Below are experts of layer 3 (counted from 0) of a mixture-of-experts language model. Rows are named router (the router's row for the expert), up (a neuron's input weights, with its number), down (a neuron's output weights, with its number) and show model dimensions 0-39. Each number is 128 + 24 x the weight over its row's rms, rounded and kept within 0 to 255.
Before each expert's rows: a language model's description of what the expert responds to. This comes from a sample of Wikipedia text that the model never trained on.

# expert 30
Role and position nouns. Nouns of role, rank or institution in career text, such as head (coach), place, part, one, University, School, chairman.
router [127  90 140 137 155 102 128 137 111 137 171 142 155 139 122  96 122 110 130 123 138 146 196 142 166 117 153 135 108 119 141 131 110 158 128 124 145 157 105 169]
up0 [113  86 109 148 120 122  97 144 124 105 115 147 143 144  77 152 140 174 128 146 107 148 113 150 170 106 156 127  86 145  95 121 173 117  86 124 155 130  97 158]
down0 [156 123 128 120 135 138 100 117 169  89 114 128 123 166 116 104 127 168 127 131  81 135 144 105 111 141 153  77 113 133 119 123 118 155 111 130 135 100 124 106]
up1 [116 126 169 121 134 129 146 148 133 168 140 124 179 124 143 139 128 124 145  93 172 117 136 129 170 107 112 110 129 154 122 127 152 144 134  85 132 162 113 123]
down1 [118 122  89 142  71 111 130 153 111 111 168 111  92 131 104 145 140 152 129 117 126 100 129 145 107 135 137 133 136 141 132 147 104 140 152 177 120 165 143  84]
up2 [143 166 138 151 165 110 146 140 132 130 102 102 130 171 117 127 125 144 132 119  96 142 130 125 147 107 123 108 101 127 166 134 155 144 139  98 148 140 185 110]
down2 [121 128 112 159 148 146 145 133 124 153 166 115  95 160 145 102 139 147 100 196 161 107  99 140 135 134 125 128 136 142 101 125 141 134 100 124 123 125 178  87]
up3 [ 97  73 131 125 139 146 137 114 133 122 145 120 144 169  74 124 132 122 111 141 139 112 153 139 155 172 123 146 135 122 126 120 131 171 117 144 114 113 138 127]
down3 [137 138 127 110 168 118 121 134 108 161 143 111  85 178 116 120 110  76 111 124 135 106 116  82 133 129 131 153 151  97 123 154 123 133 127 120 101 144 138 125]
up4 [161 118 149 121 114 118 126 158 117 147 185 139 116 151 145 173 133 140 144 124 107 139 182 116 150  95 133 110  95 145 123 111  84 122 119  98 105 137  98 149]
down4 [128 123 121 117 123 162 103 109 140 115 127 113 154 108 159 143  94  93 120 126  99 107  83 121 132 129 133 165 112 124 148 129 138 123 108 137 109 148 141 119]
up5 [156 125 124 110 106 151 135 101  80  68 138 151 138 180  99 124  95 122 166 178 142 132 151 203 115 124 108 118 173 133 124 117 158 140 138 110 117 114 152 157]
down5 [129 126 105 116 158 143 109 154 126 163 109 152 129 165 183 133 152  95 103 127 123 147 115  98 115 111 119 114 117 166  97  98 140 120 112  81 106 164 125  88]
up6 [175 111 102 116  89 129 145 159 136 141 190 121 119 152 132 163 137  86 135 119  80 104 171 121 130 128 122 122  97 113 121 107  91 152 109  95 100 137 128 131]
down6 [124  96 132 129 122 150 111  86  97 128 134 136 131 106 124 111 127 107 143 137 140 113 124 124 143 143 188 151 121 128 148 125 143  76 144 125 111 119 155 136]
up7 [152 107 134 124 143 132 110 122  76 139 129 108 135 143 129 132 170 121 135 139 135 127 135 127 124 130  91 125  90 136 151 118 172 178 126 128 122 136 111 164]
down7 [169 118 141 154 141 123 109 115 101 111 152 111 144 159  98 112 175 132 128 114  93 126 140 139 138 135 169 123  95 124 140 138 101 107 121 145 111 120 165 148]
up8 [138 123 165  89 122 137 106 115 152 121 109 160 141 150 128  93 126 108 158 160 119 151 149 112 152 113 106 138  80  78 122 128 116 116 108 134 127 113 129 122]
down8 [156 148 137 114 103 126 154 140 146 104 164 120 114 110  86 121 138 119 109 186 114  67 111 137  88  95 129 115 120 117 104 127 122 125 108 145 110 131 122 140]
up9 [116 146 126 107 151 113 120 136 114 133  97 131 129 192 157 114  85  83 143 103 150 117 126 120 106 145 157 130 109  76 113 143 116 126 102 125 126 130 103 127]
down9 [162 145 129 138 121 115 127  65 138 156 135 159  78  77 100 133 127 102 123 129 108 116 160 102 124 133 178 108 118 111 128  88 109 177 116 132  97 153 121 119]
up10 [130 119 143 126  97 112 132 100 124 133 167 164 159 143 129 108  98 168 189 117 167 172 187 117 112 119 174  85 116 109 148 135 131  95 182 113 138 118 150 143]
down10 [128 127 126 160 149 122 151 127 137 116 138 139 162 104 156 132 132  56 134  88 151 137 143 147  87 112 137 133 130 206 137  79 131 122  78 116 127 118 152 124]
up11 [121 103 140  98 152 130 119 110 110 119 142 114 109 117 103 143 110 116 130 117 127 115 134 117 149 111 158 123 133 139 153 152 135 149 121  92 126 115 129  96]
down11 [139 109 138  91 142 150 136 153 157 106 126 120 161 115 125 136  94 122 154  96 139 138  99  61 103 133  99 102 148 126 110 161 127 108  90 145 142 116 138  75]
up12 [140 109 126 138 133 130 136 137  88 124 124 118 137 176 129  89 110 100 113 101 174 123 146 130 123 154 106 125 166 138 123 155  97 144 109 153 162 132 180 109]
down12 [126 120 128 124 106  94  85 140  94 111 107 113  87  95  84  47 134 135 122 110 131 104 147 113 126 131 135 130 166  59 110  89 126 107 100 108 147 161 168  97]
up13 [141 114 104 103 189 127 104 144  90  87 130 116 166 167 147 143 150 136 148 168 113 126 140 176 164 145 144 116 185 171 133 104 158 138 118 148 125 120  88 123]
down13 [118 132 114 132 139 127 134 144 129 134 114 146 137 187 172 142 138  80 117 154 140 136 154  95  88 117 107 151 153 137 164 122 134 134 117 124  95 145 169 118]
up14 [146 153 101 175  69 155 117 118 169 105 108 121 145 114 125 101 138 143 118 174 137 144 161 135  94 108 147 125 149 157 138 111 159 129 148 130 145 117 144 135]
down14 [130 138 109 141 138 148  98 105 160 127 104 137 109 133 117 123 140 139 121 141 122 162 116 115 124 130 153 106 128 191 141 111 119 101 130  92 103 115 138 146]
up15 [106  58 114 145  96 139 158 174 105  81 142 119 130  78  77 110 122 178 104 129 105 131 110 147 134 135 122 116 152 135 143 134 123 182 109 105 116 103  93 147]
down15 [123 163 100 127 144 120 128 100 108 129 125 166 112 104 153 160 152 120 167 131  93 104 148 121 192 113 108 165  87 143 105 153 155 117 163 142 103 117 129  99]
up16 [ 89 118 142 128 129 115 137 118 174 128  84 131 155  68 100 123 125 186 116  91 124 110 117 109 110 134 125 186  92 120 145  97 130 151 123 114 154 129 120 141]
down16 [108 155  94 117 189 159  86  90 126 104 173 132 148 126 127 148 108 138 113 115 161 108 127 168 126 192 116 174 149 153 108 159 134 123 120 165 146  68 118 129]
up17 [141 100 128  90 128 153 119 119 126 115 143 136 169 111 157 142 129 140 166 162 134 129 144 144 140 112 129  82  88 160 138 133 128 119 114  62  74 135 161 119]
down17 [141 168 106 164 110 123 124 127  81 140 121 126 144 160 100 126 188  93 136 108 113 111  98 131 133 117 145 126 117 156 187 102 127 128 108 145 132 132 186 149]
up18 [121 140 107 169 169 121 101 118  86 134 138 109 155 145 104 132 155 134 114 119 159  99 122 138 119 134 101 181 159 120  81 158 115 134 136  93 145 126  74 164]
down18 [110 184 176 122 136 130 145 158 100 171 132 126 156 108 122 156 146 129 112 133 170 103 155 119 120 146 109 141  72  95 170 139 147 109 155  94 107 110 110 112]
up19 [146 154  98 148 181 102 128 140 129 125 151 106 113 154 166 136 119 134 135 137 117 124 101 157 139  97 143 134 180  96 134 144 130 115 134  98 155 131  85 170]
down19 [128 193 122  98 137 141 123 118 163 144 114 113 111  86 138 126 104  88 116 133 118 122 150 101  99  83  71 110 131 113 143 134 129 122 128  94 106 113 115 115]
up20 [175 121 150 123 147 161  93 150  98 120 110 115 139 163 138 154 124  95 176 166 137 118 148 117 152  90 136 173  92 165 123  94 176 140 104 142 102 100 170 147]
down20 [112 166 131 119 158 155 123 119 166 109 132 130 105 132 136 117 113 117  80 101 110 174 150 144 157 105 127 123 137 102 110 195 143 147 119 108 172 120 171 109]
up21 [143 146 185 126 188 132 112 147 153 164 149 154 154 116 130 129  92  61 145 128 106 115 157 113 122  84 146 153 140 120  70 150 140 145 127  76 118 115 148  92]
down21 [152 142 118 126 150 127 155 130 148 101 116 115 140 123 139 164 102 147 122 130  96 101  84 105  90 151  70 145 130 167 139 136 133  96 134 128 162 146 176  99]
up22 [124 166  97  98 126 133 151 143 103 150 115  83 115 127 137 124 203 114 145 112 137 124 112  84 147  67 141 119 117 104 108 124  98 155 166 134 159 126 139 132]
down22 [109 113  86 110 140 106 163 150 104 128 113 105 116 138 148 171 137 120  95  88 129  98  85 115 156 143 126 119 139 153 104 109 151 120 156 170 134 137  90  98]
up23 [136 140 149 157 145 116 163 156 113 141 204  89 160 144 137 102 122 106 110 109 124 131 118 171 124 105 102 125 104 130 119 140 158 120  91 151 147 129 116 148]
down23 [131 114 105 104 148 133 110 143 126  85 129 122 124 122 103 113  93 144 158 147 125 126 113 128 104 144 101 102 112  85 124 160 168 124 165 110 168  74 116 105]
up24 [131 118 177 129 143 127 110 150 150 181 109  94 178 123 158 108 128 139 113  82 112 173 131 116 133 110  73 152 136  91 121 183 167 147  99 134 164 127  78 121]
down24 [119 112 109 137 111 138 162 108  77  82 152 157 140 141 121 133 104 127 152 151 114  76 154 171 120 117 107 164 113 130 112 101 143 159 147 129 132 121 148 123]
up25 [148 115 126 178 135 111 120 150 116 151 104 153 167 100 110 132 126 145  90 122 133 168 129 126 116 124 147 101 120 126 127 133 130 159 141 126 102 110 127 107]
down25 [146 144  48  97  69 127 138 149 119 124 121 148 140 189 153 143 143 147 116 157 127 147 118  83 126 110 139 136  85 141 174  97 112 108 145  99  77 104 111 123]
up26 [128 179 106 111 141 137 130 112 122 127 129 142 129 111  98  90 142 115 128 108 124 147  97 104 153 114 138 111  95  94 122  96 115 108 165  98  95 132 108 166]
down26 [161 190 185 137 142 117  97 117 130 174 120 133 113 114 129 139 103  92 135 140 133 140 148 151 130 110 124 115 107 121 100  95 155 123 112 115  80 176 114 115]
up27 [132  97 141 133 122 106 100 127 138 161 164 150 114 195 141 127  91 115  89 130 143 113 129 136 143 122 136 130 112  89 133  77 113 125 128 164 162 144 119 112]
down27 [129 120 116 114 138 109 142 123 143  99 137 156 112  90 131 105 128 118 134 174 129  90 121  99 115 152 177 109 144 109 133 162 109 122 133 161  96  95 110 143]
up28 [110 102 128  91 104 161 105 150 123  98 174 121 109 130  97 102 119 142 115 128 168 148 131 155 118  92 115 127 102 102 123 112 136  95 120 146 135 161 120 159]
down28 [128 146 120  90 135 168 112 193 124 149 164 117 125 123 136 125 146 138 133 121 143 163 125  81 145  94 171 126 134 113 134 156 118 161 148 147 115 116  88 162]
up29 [112 183 142 107 140 135  93 144 160 146 108 131 141  99  95  95 136  59 126 134 167 142 126  98 152  94 142 169 147 102 120 163 136 108 141 170 182 131  99 184]
down29 [171 173 128 127  98 179 122 152 109 169 134 165 140 109 100 168 103  76  96 128 144 108 117 103 125 111 150  96 116 118 112 123  95 151  73 174 112 174  83 137]
up30 [106 138 107  92 157 116 109 111 100 187 121  87 130 142  79 147 119  86 134 108 126 132 114 119 121 142 122  83 137  96  99 118 107 153  86 142 121 142 137 135]
down30 [192 129 137 161 123 157 139 119 125 170 149 158 115 127 143 130 124 107 129 135  89 130 113 129 133 147 110 190 153 147 147 162 167 157  94 111  99 115 138 141]
up31 [107 109 111  76 176 117  98 145 126 133 124 126 141  62 113 129 115  93 151 130 156 137 122 101 146 121 177 120 115 138 154 167 119 116 123 143 131 144 144 122]
down31 [143 160 146  81 141 106 128 124 142 153  99 142  80 176  90  91 106 103 158 116 106 102 100 135 115 134 171 132 122 161 156 136 111 163 129  87 146 162  87 157]
up32 [ 96 138 166 142 120 137 110 102  90 152 129 113 131 117  90  90 126 138 129 143 141 185 114 121 138 143 126 120 146 119  96  61 132 182 151 164 124 122 108 168]
down32 [167  88 128 175 114  81 178 109 128 158 118 111 125 113 142 133 120 144 114 107 140 121 175 183  93 141 126 106 117 137 121 161  88 172 126 142 145 107 145 133]
up33 [152 103 168 138 126 137 147 132 131  97 111  96 113 154 157 142 147 134 116  89 107  83 204 140 139 178 135 125 170 138 146 137 173 133 113 148 107  99 130 128]
down33 [144 134 100  99 104  83 130 116 129 140 115 105 128 137 145 121 117  98  69 119 101 157 115 101 121 174 122 109 158 131 115 160  98 116 120 115 142 126 171 106]
up34 [142  90 129 122 133 151 124 111 132 109 165 119 119 109 149 131 127  75 107 165  80 147 147 103 168 114 129 135  93 127 136 166 122 132 152 181  99 121 111 145]
down34 [ 87 186 137  82 145 126 138 138 144 146  84 135 107 128 134  99 115 148  97  91 132 135 119 137 139 112 146 154 127 129 139 125 149 113  83  96 125 122 147 125]
up35 [ 97  85 145 136 144 137 100  77  96 129 159  88 174 130 135 112 161 165 120  67 115 141  99 129 126 124 115 157 155 169 116 144 116 128 151 131 140 138 153 163]
down35 [151 159 108 109 114 105 116 130 160 134 120 155 121 144  85 151 117 161 156 142 102 130 116 146  59 146 134 116 129 149 115 152 126 144 165 166 132 223 118 120]
up36 [126 140 130 152 157  90 150 129 118 132 104 145 136 114 156  78 122 131 133 117 146 129 167 141  94 125 131 185 159 129 158 169 121 103 126  90  95 153 134 128]
down36 [168 142 150 152 131 136 156 127 149 137 164 173 147  77 118 150 180 173 112 155 160 132 154 115 163  99 151 147 152 138 147 112 111 163 141 160 123 140 109 117]
up37 [ 92  93  71  95 111 103 140 141  94 141 107 141 121  92 116 142 120 136 117  95 131  67 144 169 125  96 114  91 139 150 124 138 156 122 123 115  98 142 107 137]
down37 [120  89 137 121 111 124 115 154 148 135 121 166 138  97 115 129 126 132 107 103 118 154 114 100 155 148 117 105 127 135 114 123 138 155  98 121 109 113  86 111]
up38 [144 140 103 124 156 141 138 130  76 161 141 122 131 116 144 135 102 119 132 138 130  87 123 141 164 144 131 128 105 148 107 100 175  99 145 105 109 108 115 123]
down38 [111 150 122 106 132 154 127 117 137 141 120 139 149  99 154 154 108 120 110 117 145 123 117 115  84 131  92 141 126 129 131 158 141  97  98 124 146 121 137 134]
up39 [156 153 148 112 179 102 153 173 136  95 147 139 126 168  91 133  94 106 131  69 126  90 125 157 171  91 118 149 167 134  95 104 172 142 145 102 160 153 155 135]
down39 [160 107 127 132 136 116 126 134 161  87 129  96  97 106 128 135  95 165 143 141 101 118 131 157 174 116 121 144 113 103 118 154  92 122 130 166 171 135 131 108]